python train.py --experts_per_token=4 --d_shared_expert=0 --activation="swiglu" --balance_loss=0.0052
Below are experts of layer 7 (counted from 0) of a mixture-of-experts language model. Rows are named router (the router's row for the expert), down (a neuron's output weights, with its number) and show model dimensions 0-223. Each number is 200 + 30 x the weight over its row's rms, rounded and kept within 0 to 999.
Before each expert's rows: a language model's description of what the expert responds to. This comes from a sample of Wikipedia text that the model never trained on.

# expert 51
Description: Place-name capitals, coordinates. Degree and minute signs in coordinates like 59.35°N, and the piece after capital M or other capitals in place names, such as M-em-orial, M-idd-lesbrough.
router,209,216,146,196,206,184,225,249,140,215,229,187,162,167,208,195,169,230,212,238,195,173,208,217,195,199,277,165,188,181,180,191,228,187,187,184,184,208,134,235,223,211,206,157,226,206,188,150,221,254,211,236,186,135,171,194,171,215,200,183,246,170,180,196,211,167,161,188,211,208,195,165,183,189,195,147,237,194,188,226,220,190,195,156,159,150,176,259,222,224,183,168,205,200,227,214,235,235,180,198,178,182,212,209,170,207,123,154,181,179,217,270,199,163,148,191,182,150,197,231,250,221,182,166,242,181,179,217,220,215,206,208,193,267,268,193,195,230,143,214,193,224,213,177,229,230,190,186,179,196,255,172,271,151,224,217,209,192,159,184,197,193,217,168,205,177,179,166,175,177,143,196,209,219,199,210,222,157,213,219,164,176,183,260,196,180,174,157,233,229,163,230,213,129,160,212,208,196,191,215,195,228,219,212,204,205,210,203,187,261,201,151,249,189,276,155,181,126,187,208,213,207,180,209
down0,210,150,248,230,180,243,207,214,197,158,233,161,208,228,172,273,223,239,206,248,111,217,207,179,144,212,164,166,225,209,203,180,168,254,159,183,245,248,214,152,224,219,197,244,194,218,176,181,190,190,232,192,211,207,201,251,179,190,187,229,249,162,202,196,205,207,176,187,249,217,171,174,186,160,216,190,238,217,210,244,186,181,193,243,183,153,214,183,172,172,176,159,156,192,219,260,157,225,169,203,187,205,275,241,220,172,182,217,196,181,215,178,159,228,208,198,191,167,183,196,223,170,212,169,168,183,214,172,243,188,236,192,271,153,227,245,130,196,248,173,222,193,214,154,202,139,153,194,220,253,209,176,229,143,163,204,165,206,228,214,192,154,182,210,196,209,203,208,203,165,195,227,218,233,253,188,203,241,191,184,189,250,188,186,182,165,193,224,155,181,249,166,210,248,205,228,246,192,154,189,224,167,236,224,194,164,202,222,206,189,203,208,195,170,187,170,225,146,201,180,193,189,244,165

# expert 1
Description: Scores and counts. Small numbers and number words in sports results tables and boxing records, such as 3 in 3-2, two, six times.
router,221,207,150,222,129,244,232,139,130,172,175,221,223,219,163,185,219,166,167,146,225,216,216,193,204,240,197,225,181,195,176,197,167,234,162,159,186,196,210,244,194,157,170,200,210,188,224,211,204,207,183,179,221,188,203,230,146,189,193,237,241,181,214,272,190,213,200,241,197,195,196,220,159,211,217,198,263,152,233,234,161,176,220,210,196,200,231,228,247,197,215,253,149,175,224,186,163,180,179,165,238,215,216,177,166,189,189,174,184,232,177,208,199,151,248,205,179,192,183,195,205,168,202,183,233,128,208,205,192,160,219,208,210,253,192,229,193,193,190,160,227,218,143,161,212,239,207,187,154,187,142,204,196,235,235,199,174,209,164,206,157,194,203,172,144,208,214,240,219,181,189,163,204,180,193,237,191,228,245,119,201,209,264,163,232,182,215,281,151,185,254,185,150,187,220,205,195,155,233,179,207,185,217,157,187,161,220,141,206,181,214,180,179,217,212,173,227,197,160,217,222,185,249,251
down2,194,217,216,214,193,147,221,206,205,197,282,203,161,237,221,179,213,149,209,209,208,206,222,133,216,183,196,186,144,178,191,185,204,214,194,191,194,180,240,205,223,166,189,201,202,219,185,202,201,206,220,236,185,164,191,165,190,164,181,220,226,239,184,168,182,229,209,177,243,226,289,208,210,224,210,143,218,202,207,225,197,192,201,175,214,221,166,231,225,247,167,265,237,261,206,165,190,246,201,170,193,198,219,186,239,213,204,210,244,179,217,199,156,210,165,206,187,147,204,263,213,185,262,177,217,164,200,231,191,237,239,205,236,140,187,214,204,227,243,200,174,170,256,188,168,230,200,211,253,237,224,176,195,269,172,175,208,121,209,188,140,206,230,214,230,211,137,183,216,191,182,187,185,178,230,221,163,137,168,236,244,196,239,196,236,180,178,192,170,195,176,158,183,214,195,174,204,240,213,180,247,158,161,173,187,220,208,227,167,199,159,186,176,258,251,225,210,189,189,280,234,164,191,250

# expert 25
Description: Relative pronouns, conjunctions. Clause-linking words such as that, which, who, when, plus the un in hunting and hunter-gatherers.
router,185,205,219,172,185,180,200,246,186,140,236,154,220,183,157,213,201,270,161,220,178,159,230,147,212,167,199,193,201,248,216,180,239,200,209,179,192,209,212,197,214,198,192,271,232,223,154,175,162,214,164,220,170,192,198,186,246,225,212,219,223,214,217,134,200,233,269,194,187,198,228,238,189,164,193,210,194,283,150,234,176,168,174,169,136,166,162,169,244,212,192,163,209,143,169,238,254,179,209,193,202,169,218,184,217,147,146,224,217,171,248,240,159,212,238,245,197,211,184,233,189,196,202,266,211,176,217,200,199,226,207,212,220,219,186,235,216,244,203,228,229,163,170,176,221,234,157,182,246,239,175,190,188,214,190,203,206,227,201,201,204,233,220,252,218,210,228,228,232,212,207,205,194,203,197,150,150,183,208,224,240,249,187,195,151,218,207,224,159,234,239,175,208,252,212,132,192,188,225,200,164,195,134,198,211,141,175,229,244,220,192,195,198,185,190,224,243,181,149,252,174,205,190,172
down0,216,196,202,136,211,203,180,231,223,240,205,165,174,196,223,241,148,211,183,186,206,214,218,186,150,144,177,141,186,188,184,184,177,226,136,198,162,150,223,207,259,238,178,198,212,234,211,238,158,209,213,213,155,233,201,164,153,198,184,176,188,198,190,230,225,199,146,245,177,185,205,203,201,175,189,139,161,194,217,267,231,222,179,228,184,135,222,170,237,251,167,249,164,189,221,214,245,214,157,226,163,197,216,170,133,186,221,152,180,203,210,165,190,169,200,166,234,236,241,292,209,189,210,249,199,177,262,185,199,194,251,188,184,158,196,177,225,203,214,203,221,164,174,202,189,196,177,242,215,249,217,216,216,228,170,273,201,170,199,189,211,164,198,231,198,232,182,174,219,196,239,189,236,227,195,220,209,154,196,206,176,134,202,208,261,253,205,182,164,207,205,209,212,160,155,248,217,184,190,193,204,237,196,214,210,182,169,169,228,167,149,166,257,213,190,180,203,241,205,215,194,175,156,179

# expert 12
Description: Biography function words. Prepositions, articles and separators in biographical openings and list entries, like (born, semicolon before birth dates, was a, signed with.
router,233,240,179,227,206,210,228,172,269,224,147,207,228,220,228,242,171,226,185,194,178,214,238,165,251,201,244,142,159,152,187,213,210,181,228,238,194,198,234,179,255,199,254,248,170,171,235,259,204,138,214,203,264,186,214,201,151,195,186,242,215,146,256,256,217,199,186,178,219,165,156,193,189,220,185,201,186,203,224,208,202,204,184,231,219,207,190,201,201,156,228,206,168,197,261,193,170,159,177,207,182,201,190,270,160,185,164,187,182,178,193,216,188,159,176,202,203,178,225,177,212,168,270,159,206,202,237,200,192,178,174,208,223,222,224,184,250,148,189,188,243,177,231,174,226,163,180,217,188,226,154,192,190,191,183,180,186,155,173,245,215,182,194,221,225,250,190,197,219,228,184,254,242,195,174,262,209,229,151,184,198,167,179,220,143,161,199,234,223,209,204,236,171,205,184,235,171,212,250,164,165,219,186,221,175,163,157,197,236,254,187,160,268,249,194,174,232,185,221,221,189,184,194,154
down1,140,194,184,207,194,191,191,185,141,137,132,160,160,170,175,208,218,183,198,220,168,172,191,189,174,188,158,260,212,165,211,232,234,231,190,192,222,191,221,222,196,185,154,194,166,190,206,197,201,118,154,176,211,171,172,175,229,224,242,227,203,210,256,127,200,210,203,184,206,232,229,232,178,265,157,252,228,170,198,171,176,177,205,213,209,198,244,171,153,206,183,146,220,170,175,216,225,183,136,195,218,201,213,204,197,183,156,162,193,201,206,185,250,228,208,183,184,253,198,171,181,180,203,179,175,232,227,196,159,244,209,174,220,185,174,200,175,218,234,211,157,194,207,210,214,211,205,238,247,194,156,195,216,176,188,245,207,182,167,214,184,199,192,195,198,273,264,158,233,197,233,204,237,220,272,138,192,196,218,213,228,228,184,235,161,175,215,165,263,202,218,174,215,266,224,167,183,191,233,202,212,234,224,119,214,225,179,261,204,239,240,173,241,196,200,198,191,243,220,172,220,165,230,199

# expert 26
Description: Personal names and pronouns. Pronouns he and she, the verbs was and is, and first pieces of people's surnames or given names, such as He(aly), Mc, Marg(ar)et.
router,217,201,172,239,220,226,215,227,133,221,169,238,174,152,157,170,170,201,171,159,209,185,219,213,246,251,249,180,190,201,261,235,168,196,236,209,267,217,234,209,211,194,180,221,207,188,214,114,178,229,210,182,188,218,213,232,198,230,200,206,217,190,179,209,158,192,181,202,188,132,200,174,212,226,219,189,202,236,234,151,170,204,166,218,173,180,191,214,202,183,213,156,189,195,210,180,224,174,220,249,213,215,176,138,170,203,176,207,230,219,174,259,216,126,219,135,224,217,131,217,237,230,242,211,234,203,187,223,171,207,171,204,150,250,243,172,234,183,228,239,261,271,184,201,235,186,218,257,192,228,224,198,277,202,196,182,228,148,219,181,241,201,175,248,144,196,221,220,149,212,201,173,232,214,188,189,210,235,222,195,197,201,150,151,207,188,214,210,210,189,226,190,148,213,239,202,200,207,192,216,221,151,211,198,186,164,251,148,231,201,227,150,171,182,166,200,170,208,176,200,224,200,245,203
down0,170,209,220,214,243,189,154,133,211,243,152,182,222,237,159,190,196,136,190,217,191,216,216,207,236,210,191,170,180,180,174,158,193,193,204,227,185,217,253,230,172,199,228,199,177,182,285,288,211,217,180,153,213,220,118,184,183,208,207,153,203,173,196,181,222,145,176,180,253,121,180,198,221,197,239,212,189,235,195,215,141,172,197,212,257,224,169,157,251,222,208,177,206,174,185,174,176,176,191,222,198,168,204,165,182,164,208,156,234,135,191,181,210,220,180,214,183,205,215,213,124,181,177,214,173,215,212,192,192,217,194,186,214,216,216,215,135,180,180,252,181,170,203,204,187,227,262,198,193,198,184,215,181,203,255,198,217,198,188,157,222,162,250,243,170,199,247,168,179,224,195,166,184,186,238,201,211,185,230,178,217,201,208,206,159,167,184,223,277,185,223,149,202,255,226,193,158,195,179,202,192,250,176,145,149,217,183,146,188,192,253,184,193,222,250,214,222,209,220,204,206,215,233,179

# expert 6
Description: Word-initial capitals. Single capital letters starting a capitalized word, often titles after quotes or parentheses, like T-alking Points, V-irgin, N-ormal.
router,183,227,184,235,221,184,216,138,146,241,148,182,177,187,194,167,171,215,205,183,159,185,207,259,224,191,198,190,207,198,188,236,196,186,229,155,211,203,182,186,203,166,184,234,154,190,220,179,196,222,249,204,190,171,178,259,218,223,203,136,204,239,224,163,209,222,218,221,229,213,158,183,197,218,174,175,167,219,218,172,178,167,250,182,187,197,240,199,194,186,226,185,229,238,151,183,165,254,200,239,209,167,213,144,194,224,256,202,192,186,163,183,256,245,222,220,171,242,188,198,222,245,222,206,228,216,230,208,161,193,210,190,207,195,192,178,193,149,217,224,213,248,219,218,203,203,216,195,132,182,190,162,165,239,215,156,195,156,166,232,238,220,152,228,219,189,194,154,166,180,214,202,275,256,173,151,150,212,136,215,150,219,180,276,219,294,198,160,229,185,177,187,174,237,214,193,207,215,180,215,230,174,203,225,138,189,230,180,180,188,208,241,224,175,214,170,160,210,143,207,225,219,254,225
down2,174,197,248,214,193,233,211,222,165,199,215,238,164,216,203,221,267,171,236,207,200,169,182,193,217,187,153,256,183,232,172,157,156,200,207,203,203,209,147,172,211,186,165,200,233,170,158,212,235,182,175,226,179,191,155,142,185,211,203,196,202,262,159,173,222,187,198,186,177,205,171,191,219,185,213,179,216,179,196,185,176,255,246,176,184,193,229,186,189,213,198,190,192,196,178,236,248,241,228,201,172,228,186,198,159,247,220,187,216,214,169,264,178,188,224,223,211,185,178,215,167,172,233,173,236,168,149,258,278,165,181,222,192,197,208,183,187,269,248,167,178,165,135,180,155,157,249,262,203,187,232,217,151,186,214,159,181,191,269,197,197,199,193,195,201,153,247,228,180,172,227,177,304,144,203,162,215,169,192,157,203,196,181,189,208,200,204,160,168,216,175,195,215,249,209,180,230,204,213,204,161,188,216,232,190,209,194,200,200,207,229,204,190,175,244,166,209,194,209,175,223,299,165,152

# expert 42
Description: Digits in numbers. Individual digits and number pieces in tables, measurements, scores and dates, like 8-9 m, 45.0, 51 points.
router,218,188,142,158,173,217,187,178,207,195,243,214,227,206,233,230,185,205,224,229,214,188,202,220,227,171,190,260,205,210,253,164,213,195,155,200,196,138,178,208,185,218,215,256,178,198,248,202,223,210,243,160,184,222,248,223,156,155,146,146,210,147,224,178,242,174,163,156,137,207,229,167,191,204,230,208,156,142,207,233,206,229,161,214,180,168,231,135,247,192,201,243,201,185,245,227,181,229,211,192,211,168,144,226,210,188,166,238,224,218,241,211,181,192,157,198,211,171,207,192,229,204,157,159,164,211,204,230,205,238,208,157,191,197,193,210,116,223,238,158,199,180,180,242,203,225,217,190,161,157,212,172,173,129,185,176,243,186,216,191,152,204,159,183,192,208,208,246,210,212,162,177,205,229,244,183,238,206,203,143,241,173,243,221,219,216,143,183,186,240,198,227,172,184,261,217,234,200,211,237,200,224,165,223,201,235,199,233,132,193,218,239,217,218,221,172,195,175,161,187,198,192,145,211
down4,189,228,195,198,223,225,196,178,216,213,142,212,203,165,212,178,235,189,179,195,204,213,195,150,235,236,181,222,179,267,214,232,177,157,169,195,192,229,182,256,203,210,147,121,241,217,197,205,217,220,234,186,187,227,123,198,239,177,222,218,239,175,207,189,184,234,184,242,144,136,153,257,181,203,221,226,203,214,216,224,190,171,200,238,222,256,221,138,202,204,234,204,141,217,206,228,238,285,252,217,196,241,216,160,166,178,232,193,202,247,199,187,196,251,242,225,179,191,183,260,219,182,227,224,254,192,171,172,205,190,187,249,238,188,175,142,229,161,199,231,175,208,173,162,172,193,160,234,197,248,209,186,214,220,192,191,214,178,241,286,219,200,198,225,157,207,178,152,215,161,184,202,204,191,192,195,207,201,196,220,193,184,222,173,188,170,171,241,205,204,218,172,160,240,172,172,181,217,188,200,210,232,266,161,189,223,244,169,218,183,147,181,215,223,205,182,234,218,233,224,202,143,213,245